Below are experts of layer 8 (counted from 0) of a mixture-of-experts language model. Rows are named router (the router's row for the expert), up (a neuron's input weights, with its number), down (a neuron's output weights, with its number) and show model dimensions 0-255. Each number is 128 + 32 x the weight over its row's rms, rounded and kept within 0 to 255. Numbers have three digits each.
After each expert's rows: "mostly gets" lists some tokens that are sent to it at least half of the time. This comes from a sample of Wikipedia text that the model never trained on.

# expert 18
router:167176109145133163111119120084124152123181124138091136115114129185129143164173166146090164125179073158133135138035163164167095145124138122147153093117231120076129172112165119152147163144153132147130110151095140070149118132132100071095126179065123173187126111075109159158132119127097160099066140093186127120135121171063074175105095076170168125095170135158138129150109100087103144079127108124115119094090122202148145096148115091176178117073112130059095100113113143151086125148108207142058176112146145115119152178135132109162135184096143067144136101173114142150176179120109073120123179099143106154154150170112165102121128148164129108090085176128118132125178178117109183160109084157165129164121101135167096109090136128172136116150094170130144135160099113101087104183112150
up10:078109146176099145117144151164141165095059108091153145145063155183102139099139070131089126153133139171141174079137174121147165132099146112092083094141134177120155181102063121049112111188121114096114089140098089116156063097170100144178131160137142140111122142123113184143142140153095189111146137066102141164109099101163115084133165146139188024123072109122168090096184151176114111163179137111095150110113117170152182073169150151086149107111154145156132142141127183146150154105110122134120119134108083123136162165098087127081098128157099167189183096087120167108228115125144131078071127170127152144098157142109146148075170083154102126105104164138107142146153101107124120145143128148132078154081146126166136097145133158078142050099091081163131147103113123129167112125116182
down10:134084113089116131095074118130111109126130140136160125117191162115145154151175118106121122110155108129121109182189111095094182121109101101145140146090160141166137118102155097180135162081118106113135154150175123083090124096099167156070099185125181097107168154147125132131082147128106076124114097163153161119111159092182103182096079157139138152125088103166101104124139103100169119128113166138131120123124106138154099121151158119153093118123110102124161196145136141153189084095153121088161123105130099158140129132187215102174115086098097117152144132124092138218120172166129121168063186146097115078104176105117120127219129131152177142150093076105135094137125194098099083155087119082177143136173110062118121093148112139181120131137171172154129173134128169048102080067092023
mostly gets: "| ", "Tach", "should ", "must ", "SR ", "moved "

# expert 9
router:146082110143071171131138125074131127136114126127159078093130106118071108131106124119089166137146072087178112139116134101114191128100179135117119158175166118090108086126163151130164097118161132141100154179123131097125146069170056099178166152115173093133128153185092137155131081114172200109186139117127216182149099126224171163121109124144184058062123078124127062135107143157130118109197155177157146194153108051084156152094082129092143101115098134129092124124143118164135158111132126103153162128125144130095131134170103115159102105127134182121031137125153112157104092130124087160168123142109072108160149115166147114103144144147071089135134118170168122140098159125134078105140117163124163194153126094146137156077137124109116107132148187085108120192154114119114140150101059
up6:148117143073090103133103125128157122142115145139074142108111063170130110161165038109150115130202121123167161105113132120119130105116164121118108094123081172120089108138111124085100159122193136113170164091150068143124115140093119146119055146131108093195133099097129135187143167150139167132073123167103096115144168083149158099111138151136101119109181106109141126229147124149170155077050123057150138109089108096103042079131189091111157108120116113117113125154126115165185142137193126119120084094174143111131128118161092129100072148077189129116108127151116145113074138156098152124135138087142157114093143078107107080179165199041116163124121163081136146137087130172144146084165118098165128155137102163060116115196135104184078160126128074153109127164136111119103127154115160
down6:171106060149159122092085149162114109149105112129145145098133174182087125195099121185158135114166084176135134129124056075093087128025085156147226100139164152153171134140114119088101153149132137148111097109134106110086154156126134119090166167135110148122052089120090155061157199108127110130085139153143107116115156128136027196136163093122137107125088129190145087133111097136144122137096106091134074095152126106132097093160096134157091055131144145134148124110158117126144145119088078212085126115129165169122169156126177190158136171154110091150135099118138080112109141103089133143134071119148122117127137188102116171096136132115179114180152113162126109183101145156166118120153115150134121071145111109102156092106137044147191153112122083110131138155140173170154128109165108
mostly gets: "\n\n", "==", "===", "=", "== ", "=== "

# expert 5
router:125141123084130049123151107143113148093108136142166124152127141123109131080152099077117190119064121126087133072113143096121122114171130154077126087058124075132164149133139175148183153096148089142127177125152144144130104118120159139182135106168123165106149130191109079140113183108160171071094143131130158136120140162124126108122133146110117127097080133133143183087118139163110101123136138114138177094186083067124146066096146171160153158083157153106160086118152156145114077162098205135098101115137093143122113098177166128065124209100090146167143118182150077129104082144164039129184167107154122079136128109122143159162209202129123187172127101151111189113127062197120095140119139068110090126076137130139148165099134083118155142155159116138122152147078125103135132079125059
up10:110097091163160152120158180185063079120106134109142119094079030157091020113138136104140105135160154192093126119121090147116057119133123052100147075118121145092186111096146198098137150132167136122167122083143150150104125151111107171166115178086178111149138138094122030103100154180138162136152164117090102206105097063074112130138123115187142184128136085098071122103160137121139138121149063130096150113140133114122110200110149166121107100093156073172126160169136162136147166116126116137118155138086111126148139137082098141101127106155184078134092167113161124150138094173125106116113111098119154107170173154171168126123127159144170164168117143074124090163129101192127127133190092109153173095137123086092117086130102122131113124072153093098121106166152113131168153121115129
down10:130110178115148185139174189081126155106091133167090063176117123132086078118235085111134106172103140114065134117171124070123190087159152147164231141150117071089131081059120078140136102082142151091103104116199151118144127173109094140101089149117192132163176142112116105123088099118177083173164095092124128116160124144112109168133134098140130160115134143158111083086092074162121146144141147143074139218094110106076169139152117150147136128151076091168110163147126140158147092150137138176142141122122085080134147171135099099111163118105094094125155145130143099098162091161144108131146144144139154104126165112124159156161120141103096176127139116122084143099174112106134161130121073068140134064084138179100139112097148126097125138111115192128180173145136168035114120126130154
mostly gets: "also ", "not ", "such ", "most ", "some ", "many "

# expert 14
router:146139107110096148134152157088149087103198123162129190102097088095113133126110098160152168134146096133109148162177103126102102073157165138138138102106104085106113094147114141140163149142094104120102136150156155163179058135110088144150197132158069132125146153124109062110156114106160061079143057044188135154176142088158110121176169102144122149195158136122129144106121113127171157115127147179132100156167077156125144082141113146124147108149060144090112113160069150125117143119119095136165119092099178104175133113100142104120159119088135151147152133188126132139175157092077088142130084150185132087135104044196134168163159167075093130113126093145113151130172138134156115063192081075146097172127157105097084136120223127161118157151154078127070111088142078110110138164093116
up5:102102124130156092195100169150156176153116135134090042129109107109124093109136139142100149156135089124178118169140126117084216132114065126133084170085152105145140171156131134130159140128103095127103187112132122138133118041037097106149146149127132092093132142105129115147115076143131176162207146139102143149122130110129109115139122101127122105106123124064134161143130120098182085068159168085111118112127121202124102139124108128154096142129145143135133136098159114109174103095153146102141051066194102128117129110215145141129148144137089162188108078087097101119148141187174214128092123147133081114076135089119147162128161143099168172099063191160152149098068151114124136136096096095062103124130127139182122176082166122132131142105150108134199166130184141193133183145122160
down5:132089133165131074119104126115093148144116119130180127129123118181102144161128108133140124119132165137118198116152147123150153132153146083117165087103123161114158106118131146130113156109068141084166063047123125110182132109184122102148096126161038145140138107181102146179170125159096118114206157121090138143143124145118108122116087179102143112138170164116129115118164141086180126092158095160087096147127152109162142174155027134144140090164068150059112089138108122093071094161120181129136095131114116140129114237167128122151105146181130152125127120136098156062079138103153126219167128087113147134130118135192074138145110144191184119118141071122115144147110115134095123102116185103215068117129112113085074137178113179137110102138073135096119078113141107166100157072140166
mostly gets: "another ", "/", "several ", "largest ", "Sc", "two "

# expert 20
router:198156136149093164161147164081143220128124129145127137150175152195078148129221152154143166138118112075081100184110119165095159178138102143145137179103074137102130120080122111140158103123129184117114077127075083133170136126154117066162113135121154170157085102185109160108130051085120146131076172127140087137149075184053103137138110145139131158105071144127160074124132123109179142098087132118088114126068105154087101176098167167109116112079094151145102125148137139127144190131101082095145058157100168135137143128142128126156136143088100121193084098097066090116148188084107105149140140092077132122163156118169189129179142136140139116150126171140167095139109126117103177137109140157126134121209106109123124143148206133144111064149160163114142127112111165102077151127145133
up10:159118146174102111082111173136102121158138099131138132079118093184148172099123114176159087108089138099159127123117168096156145164100104089135083149138132126173131170133145196149100183114179145161120136106077141162042083090103089166172113055141137098070145111129119146132143133137116193179109127056123121129104140129140091101168087101140172125168112097145118095152138145139175146176118188094105088123100136111092142131170119164119111155071149105151179154121131130119213162145122100154141136166164076133131120120096125167141010140142120176141113182127115138125147080103123163128103112198123130149135114099150111103064114160206158122108031166111133112098130199145161114103125131170179116086106116134143161106088128106131133103086108117099060046153117150143190122102118110
down10:126110168070087128095137125118110098077106151161104144103092137082144137086167126168124222174145139120113131127113119091105113165130104129162150138127143112109122086165100096091138192109060177155138073088134126145143119167118097075096146141173128085113206178129056171085132099137125112116103123131148196158142206100174131110117145174175141156159119112138161083094110107101135114132134168155158156071224122109184101089127104090069115150110103142132146129140154193111148180095086091187140086108064094134090159139150090149108151111098178149125163107136140164138136135103080130119110126064135127135077099106148082088172176116149118110038110099110154096113147133196162135094156141147102127170150171144131116172122120143184101118117196142136171157119101157094069149168098135
mostly gets: "(", "[", "|", "{", "Sch", "Mc"

# expert 10
router:124114125161112151155129124117148103135083118147114050199148146163148131115170164094080129123122117111140063102141212123112172087095082096126137135090135135164119104122111104151131085161177131051095166074100153172127129196095145079127074065109060093143151108128170158163134176132129092092119153149081129123146108136200156131093181142102103077144154161092084132119168092146068081157144117098110181140140215215132172135100071104123106122125128130175129127103130154135167089105104117100153111115131097110136135177187147125090172175163135100163104207115089164158153105147118165120138132115081148153135156074145144121117091112106112121118131182130114121114146137129135130095118111104148186118118143160075181123095209143099158076089105131189153120111154183124080137195129150
up10:053155186128114100078112176120087115105128089117120143118184133151111117130090138082102153144143132040142080109099137190110182066143148173106125166112145130155139152119157127178153169140095096118139157105128157118153158133059100142107133118134088158102118133133082132132146139064088127090097099115122214158152176088126159147138136059138129126129136165183128102031082117114104093083132123211187118143168174148146168161084122185200108136161115107123128127132156129087092133145142099127100107135093061129132153101102196146116150100113133097162137166133077119102181140106118171139106148170113111106131156172110125088160060078150094134125175146118097136164172115100180127151152169134170099165118155096144204125154126084124163092084095115154156120158090067082063130114150137
down10:132114122148078141145106071154163151171109091176208160161147112091140145140180135156075045104095174155098164106162084088184123146099141120181255105076119157115106123111156103156095176106082147148140128143117101124145124188101137052086083167082149129131123175106136107176087107183122099102140131141121131066095116124141089116146149087109126089123135123126139136095089100172159193167123114095161119135220093157183079157069161171113118123181084178164145118106140103177126119107090126162108136143135129105149104141127157161186120127164124138135087127124143101113128089095113152151133147104152133118087148090099153077098102121116129121140081134077148121123095118097177143133146097160093140143119148135150103132128108181136106120136150116091127155051187094123125127117086145
mostly gets: "for ", "from ", "In ", "On ", "after ", "with "

# expert 7
router:122099139128103163175110119085132097161159152105125109129096114115054153094104106161119132166125108112139127118095129155153137184082199130117134129156114133112104104115136128095145150085147119172102104123082123131083101144138052085204181142182134095170090145171069137149115157123159133103206148125136130114129121084145078166123102130136191108135088117097100075185131118118119110149111111182146144146156136064075168182095158185156102174130100094121130155116129132156158141108165181116105229123150151124159137168181114075141102141160084188124125171130126109185170112127097079069109147077108138091127096145161139156145098122158081187143153098158175099129154084134192107119144122204130176158093155073152139141091163125067082148153154159084136151113123132122109138045115059
up5:149123194149148140105128165153098138104120064110161150119170135125094134106152174129124120109102118051141150105110111131148141135160147114136126133148095110080111119186164142132161140091185149121128128170147081150154098160159130144143106156087097143120147099162159094153131177164106117136113179135092100179112141138110168087082108127163057141145157164147137124138108082148125104130148143164125169137139111181097105100158135123118127151101119119145142118132145089123105126143135092148050061114132095142149051192128199152000180148079071117148149127120137126135153186093170114119184104142192151177124114076159124167115146136064203132118185133127171113043140112060174083114048136128176131094093161102098100102161113126154131123166144096138173138067066140175152160157137135
down5:119125174112137108083145074142094124101088087112139179127088079155104179072192085085127168144065189171049129129160179161128134125146112109157203136130138161166194153161109163146086131151097105085145134080170110107135112104064151210127090096125116141148154129123124160123047174122126086114084162179123133122137118105149125142142110128146074108144121144160102113104192167118113092134136127096143107163086150183155151045128094165153123116138122120106090092149085150136089122144109095150127141132161108137197135147171130108113083158122116126140163089091138122136154073138125135100121143088152158130103099123123126128161076134091094165126175140105132147103144109149161096184172086082103046132138066193109193139209154111064156104129095110167117122126176187158167097116131147
mostly gets: "\"", ",", "). ", ";", "\". ", ")."

# expert 0
router:143138171149134121096173107128143135130173096143124150114116177132184079163156160163146102141123156116136097098132138107071121141164116075189146047111159135081175139171152124125077112145125092104139100175123122152121105077187119201160120167095129130131100085102157152119214131174137139105066110113134105098193158172122165098065146118166076097191126179096193188109092108152144151075098175042170070127194108082139133127148118072082117070114124130125126151162168108096080082176151142097088063117155140131058069101135087098096090105119099099117115066142140093111131188121131127097118108114130093118106149147117132154134127084199134195164127125116172115139146113076141108119129148143155172119123128154114143144155120063142135108162120176166134125124136140083111147146122161
up9:173170114122115125157136148159154091118147154167104141110148104179118150120146098159111103119109142119126173153164160131116116150126165119128144137167113137112167175100083147188133180133112143109167142125122170116097139185155118103112187107139114136117124141074118135112100120137173151171165117048178171131145079067180113094154088176114131083153187157139141113082149135075160135158122084104136179104141095144171126121114150139097094105109123072162139143195095095145131079056145146146164121163114127111117082110169113113113113118131140144134086224078125122104118099095224129087107174052102135138161151083112135160101066164100114084134088128070104098118189186200161077075091152110147096153046139145162151154146139192086116122096098118130152077124147143150171103114064087
down9:082140123119148148133132112119118084116216144123112142106097132106111175147069141154197091206156128137038111121135120135166168154123082111116213123111174115166094154153135127129163100105166153129100152181144101110013188145131060151060150171131165099117127165124128123154164176130132156135087113148116106114091127130081083147127110149130147114117057080156140110066103114116097116108102093110103107146144179176138131135136175157147145099089175089149125116123128235154156175082133120134157127117105136192089202123119119152104080143119167118135154112073145117125174086145139181162131166128099138097111130193120103149137123120155149108095116106169158104127133095027111130135060107094142148130119128113124139115100083137089166104100113075108105133160119107193134145149178110
mostly gets: "New ", "Red ", "Old ", "First ", "San ", "North "